From a checkpoint of a small mixture-of-experts model trained on Wikipedia.
Experts: 80 experts in each of 13 layers, 112 tanh GELU neurons an expert.
Below are experts of layer 10 (counted from 0) of a mixture-of-experts language model. Rows are named router (the router's row for the expert), down (a neuron's output weights, with its number) and show model dimensions 160-319. Each number is 50 + 10 x the weight over its row's rms, rounded and kept within 0 to 99.
After each expert's rows: a language model's description of what the expert responds to. This comes from a sample of Wikipedia text that the model never trained on.

# expert 29
router:54 49 40 39 40 49 45 32 40 60 47 51 23 45 43 35 56 48 40 51 51 49 43 37 47 34 46 41 64 65 65 46 52 59 50 44 37 45 45 64 44 42 46 35 49 52 45 42 50 70 45 45 41 60 31 29 32 40 45 32 53 36 66 78 70 56 44 60 69 71 44 60 51 32 34 60 76 49 61 40 68 45 50 54 57 48 37 59 60 55 58 44 58 48 55 45 48 55 36 58 39 51 66 41 44 43 42 62 51 54 52 51 32 70 53 51 58 57 50 40 62 43 41 57 39 45 37 37 45 55 53 54 54 56 51 65 35 54 42 38 43 60 46 61 31 29 40 60 43 55 61 55 49 56 63 21 63 43 67 32
down1:49 59 40 48 44 63 49 42 47 40 42 59 52 52 56 52 45 48 65 43 45 52 59 66 56 47 51 57 59 34 51 38 52 52 60 40 66 42 55 60 50 51 58 67 38 52 57 52 42 48 52 64 36 44 63 48 39 60 46 43 61 55 50 41 29 50 51 47 51 60 42 59 62 43 65 54 46 40 64 47 46 34 31 64 61 53 45 29 58 42 65 55 57 51 41 37 53 36 53 49 51 55 39 36 57 42 51 57 39 56 49 58 44 30 46 51 50 45 49 45 50 44 59 64 44 38 49 58 48 40 72 57 46 43 58 50 52 74 49 55 50 56 55 47 58 41 59 50 62 50 42 49 51 66 42 53 45 66 46 68
Inner syllable pieces of Greek, Latin and other foreign proper names and taxon words, such as Epipha-ni-us, E-pi-ctetus, Phi-la-delphia.

# expert 52
router:47 38 43 39 54 62 41 40 50 57 70 56 57 47 58 55 47 53 72 66 54 33 58 58 65 38 58 58 60 62 40 52 51 42 21 43 24 50 49 44 46 50 34 64 50 40 54 50 54 40 64 66 39 64 53 37 41 37 32 46 63 44 53 57 54 58 55 48 47 50 46 65 68 54 40 62 47 58 53 42 51 43 52 58 58 37 53 38 63 50 61 44 48 58 45 40 52 52 61 52 36 54 62 61 42 75 39 49 49 61 58 34 31 57 53 52 53 41 71 36 53 67 65 64 51 51 33 54 63 47 47 64 35 58 59 61 50 35 35 62 52 51 54 64 44 45 42 56 60 51 41 49 38 58 56 57 65 51 54 51
down0:50 46 56 44 39 49 36 60 33 47 62 44 45 59 45 49 44 56 33 62 54 53 56 51 44 42 58 45 53 48 48 38 49 54 45 51 46 54 40 53 55 47 35 49 54 46 52 54 54 55 54 57 56 50 64 24 59 51 67 52 55 52 51 53 50 56 38 42 70 58 50 72 63 35 55 70 55 46 48 53 37 44 62 47 53 43 45 29 56 47 48 35 54 55 39 51 51 60 59 41 27 59 44 65 61 45 55 55 47 47 48 77 43 79 32 43 25 42 63 43 64 47 59 41 60 35 38 56 67 47 59 34 37 33 55 55 57 44 55 61 52 70 49 57 40 62 55 40 51 67 36 58 62 51 47 57 40 36 32 43
Capitalized and inner syllables built on a, like Ka, Ma, Ja, ra, ma, in Arabic, South Asian, Filipino and Pacific names and places.

# expert 38
router:56 54 53 52 48 51 56 39 45 67 40 55 62 44 51 53 56 51 46 54 49 71 49 42 47 36 43 50 52 47 58 62 40 64 57 67 38 57 54 43 48 58 50 43 65 43 40 68 50 42 70 43 41 54 49 45 50 52 56 47 53 57 52 60 50 39 48 53 66 58 46 45 55 57 52 41 32 39 24 53 58 45 55 45 45 54 48 49 68 62 55 36 58 57 47 37 51 52 59 61 65 48 39 42 51 47 37 67 51 43 50 56 38 41 38 44 39 44 52 34 50 58 61 48 37 69 37 57 60 51 41 64 59 63 39 62 56 56 51 55 51 41 71 38 42 60 44 51 32 38 48 64 32 47 46 67 37 42 47 51
down1:59 50 43 40 54 50 62 69 48 60 45 41 49 56 36 52 57 64 55 44 51 46 51 55 64 56 42 47 35 31 40 42 39 52 34 48 52 43 35 46 69 53 43 61 47 68 53 51 35 59 34 43 54 45 63 50 57 49 40 47 59 49 62 35 59 43 41 53 47 44 30 41 35 53 52 31 51 61 59 50 37 54 65 49 35 54 46 51 29 65 54 65 24 61 55 26 35 30 44 29 46 48 57 49 40 65 60 58 42 58 38 56 58 57 60 28 73 42 45 73 60 36 47 58 68 52 48 58 34 42 55 36 42 56 63 44 40 39 43 73 65 78 42 43 43 63 60 45 40 60 49 35 65 48 35 34 53 52 46 45
Line breaks and wiki heading words such as See also, Career, History, ==Members==, and table dividers.

# expert 54
router:58 49 41 48 69 52 31 39 56 59 32 41 59 53 66 59 79 52 48 36 54 65 51 62 52 60 38 46 65 52 71 39 44 38 43 64 52 47 43 53 61 54 55 56 38 47 51 52 70 45 55 46 61 46 56 51 48 42 56 67 62 51 49 50 46 64 54 47 72 39 43 41 52 42 47 66 33 37 46 33 35 51 43 47 43 38 44 46 51 25 31 59 71 49 67 39 64 52 54 63 60 47 29 52 57 51 34 47 44 52 61 55 53 48 40 51 41 35 44 38 53 43 43 46 51 38 54 52 48 45 60 51 60 39 53 47 46 62 38 38 54 40 31 45 54 45 42 48 65 54 44 40 62 47 52 56 45 40 45 58
down1:47 47 48 58 50 58 58 54 63 54 60 68 44 47 53 39 29 60 51 46 52 39 57 48 44 48 57 55 49 43 41 53 37 41 48 43 54 51 50 42 30 29 61 54 56 34 50 44 55 53 58 68 44 51 52 27 48 40 39 58 55 44 47 62 45 50 60 52 45 61 10 59 33 50 70 52 30 57 66 66 56 47 64 51 54 52 43 41 51 53 64 39 47 45 54 24 41 50 41 57 51 55 64 41 42 62 43 47 35 52 42 57 43 46 57 55 55 56 33 58 42 60 37 54 46 50 59 45 52 56 58 46 45 58 49 66 49 45 57 57 46 60 63 59 38 52 32 59 47 47 60 48 44 48 45 38 47 50 50 34
Word-start pieces and prefixes after a space or opening quote, such as dis-, un-, ab-, anti-, Mc, and bare spaces.

# expert 19
router:63 57 59 55 65 49 52 41 45 77 50 52 61 43 41 43 55 59 39 33 49 44 59 45 56 55 39 44 66 47 68 51 43 63 47 62 61 37 49 55 38 44 39 46 40 47 57 40 46 67 53 65 42 48 52 47 46 48 60 55 47 38 48 50 45 62 46 60 45 60 47 55 62 46 35 61 62 39 54 52 40 45 38 46 56 50 45 48 39 48 49 64 46 45 33 64 61 51 30 49 49 40 51 35 48 42 51 51 59 57 47 45 45 45 42 42 55 57 51 58 57 42 72 46 43 42 44 51 44 31 38 46 56 57 42 40 46 60 49 51 59 50 42 52 44 50 45 54 59 43 56 48 55 67 64 50 48 47 40 60
down0:60 44 49 54 60 40 30 66 46 44 41 62 52 28 54 63 65 45 40 57 59 47 47 46 48 49 46 56 53 37 43 43 51 38 39 53 45 57 44 50 67 46 24 40 33 46 46 48 54 57 37 44 60 47 55 52 51 57 36 63 57 50 67 27 52 47 41 50 55 45 22 42 39 51 55 56 58 42 59 66 58 36 54 32 51 53 58 44 55 68 60 41 55 46 37 30 57 53 44 41 69 55 59 43 45 56 38 57 49 37 31 40 51 51 26 49 28 41 56 32 56 51 51 58 47 65 51 40 49 52 31 62 46 32 35 44 56 59 62 38 61 51 58 50 45 61 56 39 67 40 48 57 39 43 43 42 50 56 56 53
Opening pieces of technical or scientific words, such as op in optical, te in template, St, co, syn, and cl.

# expert 4
router:37 46 44 48 50 54 34 52 51 44 52 64 57 36 48 53 27 46 46 50 48 66 39 57 50 61 56 44 42 44 61 45 55 44 55 55 61 61 39 36 52 56 74 40 44 54 70 53 61 56 49 51 59 59 58 57 49 40 72 63 45 46 59 49 57 51 42 43 44 34 47 62 64 48 49 50 62 55 49 53 41 33 51 49 45 43 48 34 37 59 62 58 56 66 42 47 71 54 49 41 49 35 38 42 58 57 45 30 50 53 43 47 57 41 50 51 39 50 41 66 58 50 55 63 55 43 59 72 34 43 47 46 53 60 34 62 56 49 48 65 37 37 49 49 59 51 33 48 62 62 52 52 42 54 66 49 32 69 62 55
down1:66 62 55 67 59 50 50 45 46 73 49 52 67 45 53 36 47 58 56 49 55 60 45 46 44 39 36 48 41 30 57 70 54 45 63 60 45 70 45 50 62 50 56 48 59 52 69 43 62 53 43 54 46 41 50 49 47 49 62 48 70 47 50 48 56 47 49 38 54 54 90 49 57 37 48 53 69 35 60 55 28 43 42 33 54 53 46 60 58 44 56 52 54 44 55 58 60 58 61 47 59 62 47 61 49 58 66 41 39 45 59 59 45 49 59 47 47 38 56 62 49 53 31 51 59 51 71 57 41 49 55 43 46 41 59 45 45 46 45 31 56 35 51 57 44 37 52 44 30 45 65 56 68 51 40 64 68 44 50 45
Digits and blank cells in pipe-delimited tables, often a number's first digit after a pipe, e.g. fight records after Win, years, vote counts.

# expert 47
router:60 64 30 56 38 36 31 40 41 56 46 55 39 36 53 48 49 64 40 44 61 65 35 67 59 38 55 54 46 55 35 36 45 53 49 46 43 43 25 66 56 51 44 51 57 28 60 42 48 50 58 55 71 32 45 71 46 42 46 46 57 52 64 55 53 58 62 41 50 42 35 52 48 44 59 33 56 50 61 36 60 36 35 56 35 48 41 61 32 51 46 48 65 40 46 39 47 41 55 51 50 69 38 51 75 42 29 52 64 65 62 52 50 55 39 35 42 59 61 42 51 55 52 59 61 42 39 57 45 43 61 42 52 78 57 47 48 53 55 52 61 58 60 61 51 52 44 45 38 45 61 47 57 49 63 52 48 56 50 45
down0:40 44 53 55 56 52 49 71 56 58 44 52 60 48 48 44 37 43 53 49 51 55 39 51 55 41 55 57 46 65 46 45 40 49 56 54 47 65 45 52 30 44 38 46 40 44 52 46 27 54 52 46 44 38 54 64 61 34 55 46 51 59 64 46 50 42 69 47 70 53 63 63 51 76 48 39 43 46 50 55 49 61 50 40 46 41 56 68 42 42 45 49 45 49 45 43 49 40 40 63 34 42 47 30 43 33 67 73 56 61 43 32 63 57 53 39 60 42 42 36 53 46 62 40 45 46 40 42 50 46 44 46 46 63 39 63 34 59 41 37 42 61 60 44 38 56 29 47 62 24 50 60 51 49 42 64 51 61 52 65
Bare space tokens separating words or table cells, usually before a number or capitalized word, such as Set 4, Effect 2.

# expert 14
router:47 51 50 56 39 58 46 75 67 39 53 48 48 49 57 41 52 50 36 39 64 48 60 42 46 45 59 47 59 57 49 47 55 52 64 38 33 38 59 55 61 77 53 47 43 60 50 46 44 34 45 45 60 37 59 38 65 49 49 61 45 52 40 52 65 41 52 57 52 60 43 35 41 45 47 30 47 63 37 48 49 53 56 37 57 46 36 61 65 34 42 44 51 55 54 51 44 55 45 67 46 52 50 40 53 61 51 28 46 53 49 48 46 53 44 57 46 42 51 56 49 61 57 52 47 29 39 44 54 52 66 37 66 52 50 39 52 62 51 57 33 59 42 55 43 51 61 58 36 39 39 27 45 55 48 43 46 51 45 48
down0:49 25 45 63 51 50 74 61 77 49 63 58 50 51 52 54 41 36 51 45 45 43 44 49 43 38 52 31 50 54 66 52 66 59 52 47 62 57 21 52 53 35 40 47 60 33 41 56 54 44 49 30 39 53 44 48 51 46 58 71 61 60 73 37 56 57 34 50 45 59 61 50 26 61 51 69 53 45 42 46 47 64 59 78 45 33 53 51 45 67 63 45 73 43 55 57 41 20 44 52 50 38 53 56 49 65 57 30 53 44 67 69 37 55 61 53 48 53 58 58 42 46 50 58 69 57 55 53 49 48 50 62 53 51 23 61 45 43 50 58 42 62 61 43 78 48 49 69 34 45 54 56 58 55 59 54 59 61 42 33
British and Irish place names, parties and nationality words, such as -shire, London, Scottish, Labour, often following of or the.

# expert 2
router:47 44 51 43 43 39 55 52 46 62 51 45 45 59 40 38 38 42 43 73 48 47 43 28 50 57 43 41 38 67 37 41 58 40 78 44 27 47 30 57 46 65 54 32 52 51 54 60 58 40 50 56 55 61 48 41 52 64 52 32 36 58 44 45 47 42 51 57 31 48 46 55 49 57 45 46 35 65 68 44 59 53 64 56 47 50 42 28 68 46 53 60 46 39 57 51 32 47 38 38 35 71 45 45 33 56 58 67 54 40 48 38 35 69 59 62 62 62 66 45 46 62 45 61 63 62 24 60 42 51 61 52 75 67 66 63 39 54 67 61 46 62 44 43 35 40 57 47 44 49 39 55 47 49 56 39 61 47 46 58
down1:50 33 37 61 46 54 60 48 50 51 33 75 52 50 47 71 56 45 48 47 68 46 36 56 50 43 44 59 40 54 33 43 49 48 51 55 57 55 59 36 37 54 39 60 47 43 57 50 52 38 56 47 63 56 59 54 58 47 43 75 34 50 63 74 55 42 50 51 56 48 53 46 36 32 47 67 59 52 54 36 45 50 49 48 38 40 56 39 46 56 62 47 46 46 59 53 73 54 57 55 31 40 44 54 53 57 67 44 68 82 46 49 47 24 52 48 56 49 63 37 45 40 58 65 52 52 55 55 39 50 57 44 44 30 54 65 60 35 46 43 57 55 67 51 60 63 50 36 55 63 47 75 55 42 49 44 32 59 52 53
Middle and final pieces of proper names split into fragments, often after Car, Cor, Mar, as in Car-mit-a, Ball-ent-ine, Dan-ny.

# expert 18
router:57 49 36 33 51 46 54 46 61 57 45 35 63 46 67 51 51 37 31 55 66 56 46 59 47 47 60 36 59 44 57 61 61 64 60 71 23 47 55 49 55 40 23 40 42 54 48 58 59 61 56 58 46 49 40 57 40 42 68 40 36 61 44 62 58 42 58 63 71 56 37 31 59 47 47 39 58 32 53 40 57 42 49 36 52 58 59 44 47 52 46 45 60 63 48 53 43 48 44 40 53 30 35 38 39 39 51 50 64 43 45 27 49 46 50 33 35 63 37 37 39 53 45 56 52 40 43 36 60 55 46 49 55 38 67 34 55 54 48 51 46 51 52 55 49 38 70 65 51 48 44 36 46 54 65 63 36 53 39 49
down1:51 60 40 56 54 30 40 40 45 48 52 56 57 50 53 37 54 45 53 69 48 50 58 43 39 47 40 37 47 50 32 62 36 38 71 51 56 44 58 54 51 44 52 53 47 33 41 40 48 53 51 47 62 55 29 56 56 51 65 64 38 52 56 48 42 46 65 64 48 65 09 54 56 69 39 38 58 39 50 39 70 47 48 68 43 70 52 56 68 58 57 42 30 50 31 35 43 72 53 39 50 58 40 50 70 45 53 50 39 48 52 43 59 66 56 62 50 52 39 44 47 48 61 49 49 57 48 51 50 41 40 47 58 41 61 70 27 47 46 56 64 48 36 58 39 60 47 45 62 44 41 47 42 48 59 44 69 56 42 55
Line breaks ending wiki table rows and paragraphs, plus closing quotes, brackets and == section heading markers.

# expert 46
router:56 80 70 67 49 55 32 71 69 64 55 61 55 55 61 51 65 51 51 45 30 58 56 59 56 45 50 62 29 54 51 47 36 44 59 50 53 45 49 57 44 60 59 41 55 24 43 40 41 54 58 44 44 59 36 51 68 50 56 50 66 43 47 45 49 55 54 44 51 57 50 44 53 57 60 55 66 53 41 61 39 47 62 69 54 35 53 56 58 49 46 49 55 56 66 47 45 54 40 42 36 59 43 48 49 64 60 48 64 50 41 58 64 68 54 36 56 44 39 46 52 39 49 43 46 55 56 52 65 62 38 62 50 44 53 39 24 56 56 37 42 48 69 56 46 50 56 43 43 65 35 48 54 63 52 62 56 44 41 43
down1:40 58 45 64 52 57 51 38 38 49 38 45 48 42 43 55 27 35 56 50 49 44 47 54 72 62 42 36 51 51 60 50 50 49 59 63 44 48 20 44 51 39 50 55 48 49 62 43 32 59 64 60 49 51 34 66 48 54 34 40 57 61 57 48 57 44 32 39 37 66 52 42 44 29 50 63 42 51 58 47 48 48 49 46 62 58 42 40 50 50 49 31 59 53 55 49 59 73 49 50 32 60 45 41 51 61 45 40 48 64 60 40 40 44 54 49 60 43 56 51 48 57 78 52 65 50 39 47 47 41 51 44 59 55 50 32 37 53 59 59 63 48 42 42 55 49 39 34 55 52 47 44 60 48 70 52 31 40 36 63
Prepositions and the following the in historical or descriptive prose, especially time and relation words like during, under, after, against, in 1899.

# expert 9
router:47 39 41 46 52 62 48 37 74 49 52 64 67 48 57 54 47 78 67 31 58 43 57 57 62 50 59 61 74 45 44 49 46 48 32 53 45 59 41 37 32 56 46 64 54 49 60 48 76 56 46 57 34 57 66 46 58 56 55 67 57 61 49 40 50 73 36 64 62 49 46 63 24 45 42 47 45 56 54 41 46 42 36 43 48 56 46 57 46 50 45 37 25 41 63 55 49 62 62 60 39 66 64 33 54 59 73 49 65 60 46 41 47 54 47 42 59 57 46 38 50 39 55 58 63 54 60 38 63 39 47 34 51 63 64 49 55 65 50 38 40 55 40 51 60 72 60 44 43 37 45 52 49 47 54 52 45 62 64 41
down0:44 45 44 33 57 46 71 48 54 41 57 56 38 31 48 51 54 44 45 43 35 65 31 59 41 42 38 51 43 49 40 44 43 40 54 58 65 41 38 72 42 51 55 34 54 44 55 68 54 59 57 57 67 65 48 48 76 50 27 63 36 37 53 39 47 34 34 71 47 47 51 62 45 47 43 62 66 35 49 52 52 44 56 34 58 58 42 55 62 25 27 38 59 45 56 47 43 59 36 46 33 53 57 51 39 44 50 36 41 36 50 49 64 41 45 69 46 58 52 26 47 46 64 55 24 47 42 57 55 44 70 63 48 53 47 40 38 67 33 35 65 62 47 57 46 55 49 38 46 54 29 74 58 38 57 30 50 42 50 48
Capitalized first syllables of personal and foreign surnames or given names, such as U(mstead), Ki(bby), Sa(gar), Lu, Bo.

# expert 20
router:52 37 49 61 58 57 35 60 51 46 46 38 47 49 52 69 50 42 45 52 54 47 47 34 44 66 55 49 52 44 50 54 49 57 62 46 49 50 44 51 59 39 50 57 57 57 67 55 44 52 52 39 38 38 55 46 42 64 42 60 45 55 53 61 62 61 51 58 53 25 49 43 25 58 38 37 43 51 45 50 33 54 53 33 43 59 42 65 46 65 52 44 35 72 57 41 45 35 39 51 59 44 66 60 47 35 46 50 31 30 73 38 51 45 57 57 37 52 53 73 59 47 30 61 44 67 57 44 43 53 48 34 50 46 41 48 48 39 51 42 64 60 36 62 40 57 48 64 38 62 44 54 49 46 52 50 51 53 51 52
down1:51 64 56 37 44 53 57 56 53 67 33 50 56 43 56 38 46 50 47 50 41 38 69 36 61 52 40 50 53 47 48 49 38 62 52 43 46 44 48 61 51 61 43 55 46 40 63 43 45 40 45 49 45 34 68 47 47 44 51 33 53 70 68 47 44 64 50 53 51 45 31 53 54 69 47 48 55 51 66 54 36 69 54 52 56 52 60 41 54 22 56 43 45 65 76 46 57 43 47 51 55 41 60 69 79 41 56 66 43 50 41 63 60 65 42 61 57 62 47 57 40 62 51 57 53 56 39 55 31 53 47 41 43 72 47 61 36 31 63 44 48 49 32 58 58 67 55 69 36 46 59 39 50 49 26 28 47 71 52 46
Words in career narratives of sports teams and bands: objects and verbs like him, defeated, returned, team, plus commas and word endings.

# expert 36
router:43 51 54 43 55 49 53 49 44 54 41 56 24 38 54 48 57 58 52 45 33 50 45 54 67 59 42 46 62 51 34 46 33 54 70 49 63 77 62 54 42 35 69 38 53 58 67 54 33 51 58 61 56 25 48 58 54 46 64 61 46 65 47 36 49 61 46 48 39 53 52 54 54 53 45 65 62 47 49 55 59 53 65 32 49 61 62 57 50 55 47 59 59 57 50 62 57 52 54 42 60 37 70 51 49 51 46 35 55 40 33 64 71 39 58 56 66 44 36 47 57 48 43 55 69 56 35 57 37 56 70 51 56 43 45 59 63 46 54 35 61 36 42 48 49 45 42 37 56 45 47 37 52 47 48 49 44 40 60 65
down0:27 73 43 64 73 49 62 36 71 69 44 63 42 56 44 54 54 46 31 40 58 50 63 56 48 40 49 46 61 46 50 51 51 50 64 77 37 52 61 68 34 59 44 52 46 54 58 69 59 61 53 56 68 49 50 47 39 52 55 24 57 56 33 40 64 55 33 35 48 69 52 35 37 57 46 64 34 58 49 42 59 48 51 53 63 45 40 53 57 58 35 54 52 59 50 51 43 49 51 45 50 47 52 52 63 58 59 54 62 47 62 46 60 51 48 46 47 57 47 52 44 47 45 36 41 51 61 33 40 53 45 48 45 61 40 35 51 44 68 69 57 48 31 40 69 33 63 44 51 50 36 45 66 35 57 54 64 34 45 59
Bare verb stems and word-initial verb pieces awaiting -ed, -s or -ing endings, such as took, negotiat-, resembl-, refer-.

# expert 58
router:31 52 69 52 35 55 43 49 39 58 50 55 55 56 57 56 48 23 50 37 28 66 58 43 48 36 51 34 57 37 56 49 45 44 35 41 68 33 19 71 44 73 35 57 57 56 38 39 40 29 46 67 56 52 67 38 53 44 51 58 43 66 70 43 57 46 47 45 54 56 50 62 45 59 52 58 42 53 30 51 44 33 51 55 52 53 43 50 39 47 58 56 54 45 51 55 43 41 55 55 58 68 41 56 47 52 64 46 70 55 40 50 48 43 33 27 47 48 57 58 41 49 59 68 58 44 64 50 54 43 58 54 46 59 69 62 47 65 38 57 56 33 60 56 51 52 54 48 47 42 36 48 55 51 45 49 31 49 43 42
down1:66 54 51 24 60 35 45 61 38 50 52 42 39 56 29 68 72 68 49 46 50 37 39 67 49 43 53 47 39 48 46 50 43 51 40 65 59 53 49 58 38 35 54 51 64 30 56 48 33 60 45 40 54 41 55 65 61 46 68 45 58 56 46 49 44 41 57 51 43 34 58 78 56 42 60 56 58 47 59 55 37 35 57 54 52 56 47 88 58 46 49 52 52 35 74 43 56 31 33 68 45 56 51 69 55 48 40 38 42 43 44 60 65 44 53 35 51 61 54 59 43 42 39 55 54 47 39 45 56 32 47 56 44 56 53 45 48 60 45 55 37 50 32 67 53 50 53 68 50 56 48 69 49 44 35 44 41 57 50 56
Connecting words inside names of institutions, awards and titles, such as Academy of, College of ... and, Best, Science, plus pipes in tables.

# expert 33
router:55 34 54 54 50 63 62 60 45 35 47 34 58 42 45 58 37 51 64 72 59 38 53 50 35 44 56 47 38 50 59 60 42 56 53 70 47 37 45 40 60 37 47 39 50 63 51 67 42 50 42 39 48 32 36 53 39 55 46 57 30 30 32 48 64 56 55 18 53 48 64 43 51 56 47 50 52 57 55 34 54 58 31 60 40 54 50 45 35 60 49 54 29 54 37 46 42 56 48 55 59 38 47 63 58 51 45 55 48 45 30 63 47 50 59 58 48 55 39 59 45 44 50 70 33 64 50 49 66 50 43 32 31 62 62 51 51 45 45 53 45 43 54 68 39 50 53 60 50 51 31 30 32 64 54 52 39 53 48 52
down1:49 46 52 48 56 56 50 43 47 46 57 59 72 66 50 41 32 46 45 42 51 47 43 53 37 41 52 69 54 33 35 54 32 34 60 39 64 57 47 49 58 41 47 49 47 49 71 60 56 53 44 43 42 61 39 61 58 43 47 56 39 53 36 44 58 39 61 46 33 51 39 60 47 45 44 58 42 40 60 56 37 54 55 39 60 65 58 55 55 49 46 21 44 53 55 36 28 64 60 49 52 48 44 62 46 42 41 55 48 44 56 35 50 33 58 43 48 46 43 50 34 49 54 65 58 36 53 53 56 50 49 48 57 44 63 60 64 46 50 44 51 47 47 39 57 66 39 69 51 52 47 45 46 43 51 46 48 40 50 43
Nouns and verb endings closing a clause before a period or comma in biographies, such as year, agent, coach, died, released.

# expert 28
router:51 45 49 65 49 61 64 65 48 33 57 49 55 57 52 51 51 68 52 57 42 42 49 63 55 55 38 46 54 48 58 58 42 38 62 45 57 51 57 59 41 33 47 47 57 53 60 66 53 36 51 59 51 38 22 53 47 39 39 48 37 44 42 33 52 60 51 53 51 51 52 54 58 52 33 49 57 56 57 28 53 54 35 48 59 51 69 54 46 59 42 40 30 72 48 43 48 69 57 57 62 55 52 50 50 40 42 64 44 55 53 52 62 43 54 65 56 55 28 54 37 57 56 59 47 55 49 42 67 54 57 60 37 37 63 47 66 51 44 47 58 42 70 55 48 55 63 43 45 40 59 36 43 44 41 52 47 54 43 43
down1:69 41 51 43 36 43 22 55 46 55 58 39 48 43 38 44 36 35 42 59 48 63 54 58 22 37 60 58 58 48 42 48 67 55 39 43 52 70 52 46 79 67 68 44 40 48 35 45 54 47 37 48 52 50 50 60 63 50 52 52 53 26 26 39 57 46 50 53 45 55 29 32 60 53 54 32 45 42 55 49 35 57 32 57 48 79 40 40 41 45 58 61 45 56 37 42 48 45 54 72 38 55 46 35 56 64 51 55 45 52 55 51 51 44 57 49 52 42 47 36 43 46 35 44 64 47 28 52 56 16 46 26 51 67 42 47 54 53 50 69 45 47 50 45 36 42 51 53 51 52 49 45 61 41 58 37 40 40 47 60
Subject pronouns, relative pronouns and auxiliary verbs in narrative prose, such as he, they, who, has, had, would, However, often before was or is.

# expert 55
router:50 46 62 55 43 51 55 52 41 30 49 51 61 61 41 62 52 60 64 38 50 58 40 61 51 45 61 53 57 52 48 38 44 37 54 45 58 56 51 58 59 51 38 60 61 40 30 38 42 65 55 54 73 60 64 54 40 50 65 51 66 40 45 35 46 46 45 59 51 52 57 39 46 42 36 60 55 63 47 41 68 52 44 34 52 63 52 59 49 48 61 45 54 48 56 68 51 48 54 46 30 58 60 32 64 59 34 41 46 53 45 53 49 43 45 62 74 51 43 45 54 58 45 49 36 23 49 61 42 51 57 42 51 56 35 45 64 60 37 46 66 45 59 59 39 47 55 32 55 57 45 47 57 64 53 54 42 47 67 63
down0:39 56 56 59 40 45 71 58 52 37 32 50 76 44 25 68 65 58 49 62 37 38 53 46 44 45 50 62 41 42 57 46 39 50 34 64 49 46 48 53 64 53 45 48 36 67 64 47 44 51 33 47 34 57 39 61 50 50 65 51 44 45 58 51 43 46 63 61 61 48 58 46 41 59 64 58 49 49 34 40 48 39 28 58 52 46 39 38 29 48 48 48 50 45 55 63 48 61 61 40 59 52 59 48 44 48 35 65 59 40 36 45 58 54 57 63 55 58 59 52 48 40 51 36 51 46 44 56 49 31 44 52 38 64 50 43 51 53 50 43 58 61 57 42 39 36 52 40 56 64 49 57 58 50 59 59 58 60 38 53
Stems of everyday nouns after an article, often before s or ing, such as role, post, video, car, battle, brigade.

# expert 26
router:52 44 55 53 44 52 56 54 46 65 76 60 34 63 37 54 53 58 46 48 52 44 38 49 52 42 61 43 52 46 41 47 50 46 35 56 63 48 60 61 48 58 48 54 46 65 46 35 55 56 42 43 58 43 35 31 38 52 48 38 55 55 36 49 25 57 33 60 50 27 47 54 63 51 61 54 63 52 48 55 48 71 56 46 44 56 57 33 46 65 54 42 49 43 43 43 58 63 30 53 51 48 40 49 42 61 46 41 42 46 59 59 43 61 62 41 48 39 50 51 72 41 62 60 51 41 67 39 52 52 61 60 45 44 58 45 50 71 40 43 55 51 41 42 52 45 36 46 47 54 44 50 50 50 42 38 48 55 53 36
down0:51 32 45 49 60 43 52 52 56 34 36 39 43 54 60 58 52 62 63 29 44 55 46 23 52 54 55 50 46 53 53 55 46 51 43 67 54 49 70 58 42 30 38 59 43 54 42 52 46 54 50 37 63 33 50 59 48 49 43 40 54 44 59 41 56 65 45 44 44 48 55 43 43 51 32 43 43 45 57 55 44 41 50 43 53 55 49 44 65 61 59 46 48 63 57 68 30 68 47 24 47 60 44 36 58 57 50 44 57 53 52 41 45 37 45 39 60 47 39 31 55 53 58 38 35 33 65 43 56 55 56 47 60 62 50 70 60 44 39 49 51 49 52 43 25 36 67 51 42 52 43 40 30 75 71 58 55 56 41 55
Month names in dates, such as January, August 21, plus word pieces in descriptions of buildings, furniture and typefaces.

# expert 1
router:53 39 43 63 46 50 52 74 52 44 46 43 51 62 31 27 39 47 68 67 58 59 68 56 49 63 49 46 49 49 47 62 55 39 57 42 55 53 54 41 41 37 46 36 57 40 41 57 38 44 41 39 69 53 44 46 50 56 79 53 59 59 53 55 40 49 38 51 50 35 51 40 40 42 51 52 55 53 52 40 58 67 52 55 65 54 68 60 56 46 52 43 25 38 59 49 44 55 46 54 45 57 50 43 51 52 53 53 41 59 49 35 38 50 65 56 55 39 41 53 52 52 33 57 54 51 50 54 51 58 48 58 50 35 48 46 66 44 56 52 50 52 44 48 41 59 54 49 54 49 45 53 64 42 43 43 57 45 60 64
down0:35 49 58 42 31 57 39 45 42 34 60 51 49 25 52 45 48 55 63 67 53 50 70 52 45 62 48 43 49 59 62 45 64 53 40 49 30 34 36 47 47 60 56 56 70 62 39 47 51 54 62 55 54 45 48 28 49 38 77 37 55 64 53 85 47 43 43 37 47 42 30 36 48 47 47 60 62 46 50 42 55 31 55 54 73 55 68 32 40 43 48 56 34 32 46 61 62 59 62 57 36 48 50 40 47 64 59 51 52 56 48 48 55 43 65 60 39 57 54 44 60 40 47 41 43 48 61 31 64 49 36 55 43 71 57 66 57 44 56 49 58 49 63 70 38 57 55 60 55 43 49 48 55 56 63 54 48 60 54 66
Nouns for buildings, places and facilities after the or a, often pluralizing s, e.g. station, school, church, railway, goods.

# expert 24
router:42 64 70 43 50 51 56 46 53 59 44 47 58 52 55 64 47 53 59 58 37 48 46 37 61 52 69 42 38 52 52 67 44 63 61 36 48 38 42 45 60 58 47 56 41 53 56 49 48 53 44 54 52 47 64 64 54 60 35 50 50 41 52 44 43 54 45 47 45 59 50 46 64 40 40 59 63 44 45 62 51 57 67 48 46 42 43 72 42 47 53 58 49 35 54 43 55 42 33 48 68 43 56 54 46 52 66 54 48 51 43 39 59 71 56 46 52 74 59 54 55 47 41 47 45 66 52 63 48 59 33 53 44 44 71 49 51 46 58 46 65 43 48 41 66 51 62 49 50 40 55 42 54 58 40 47 60 56 37 49
down1:62 56 36 48 34 58 48 53 44 65 47 50 45 48 67 66 54 54 49 46 52 22 51 52 63 27 69 41 54 57 41 43 44 61 59 57 40 57 49 44 66 56 58 52 44 52 52 58 46 44 56 63 54 54 50 22 55 37 55 55 44 45 48 46 57 27 63 48 52 66 03 50 63 42 42 36 67 55 32 64 50 51 53 35 55 38 54 29 48 47 57 63 50 38 27 68 37 46 52 62 53 41 52 44 39 45 44 43 63 54 57 56 58 31 65 52 57 47 53 32 61 38 40 48 52 43 54 49 59 47 34 68 53 66 45 54 43 79 39 40 50 35 66 51 47 31 39 49 46 33 50 58 54 60 44 48 48 46 56 45
Function words, commas and pipes in biographies and credit lists, such as the, of, featuring, alongside, appointed, joined.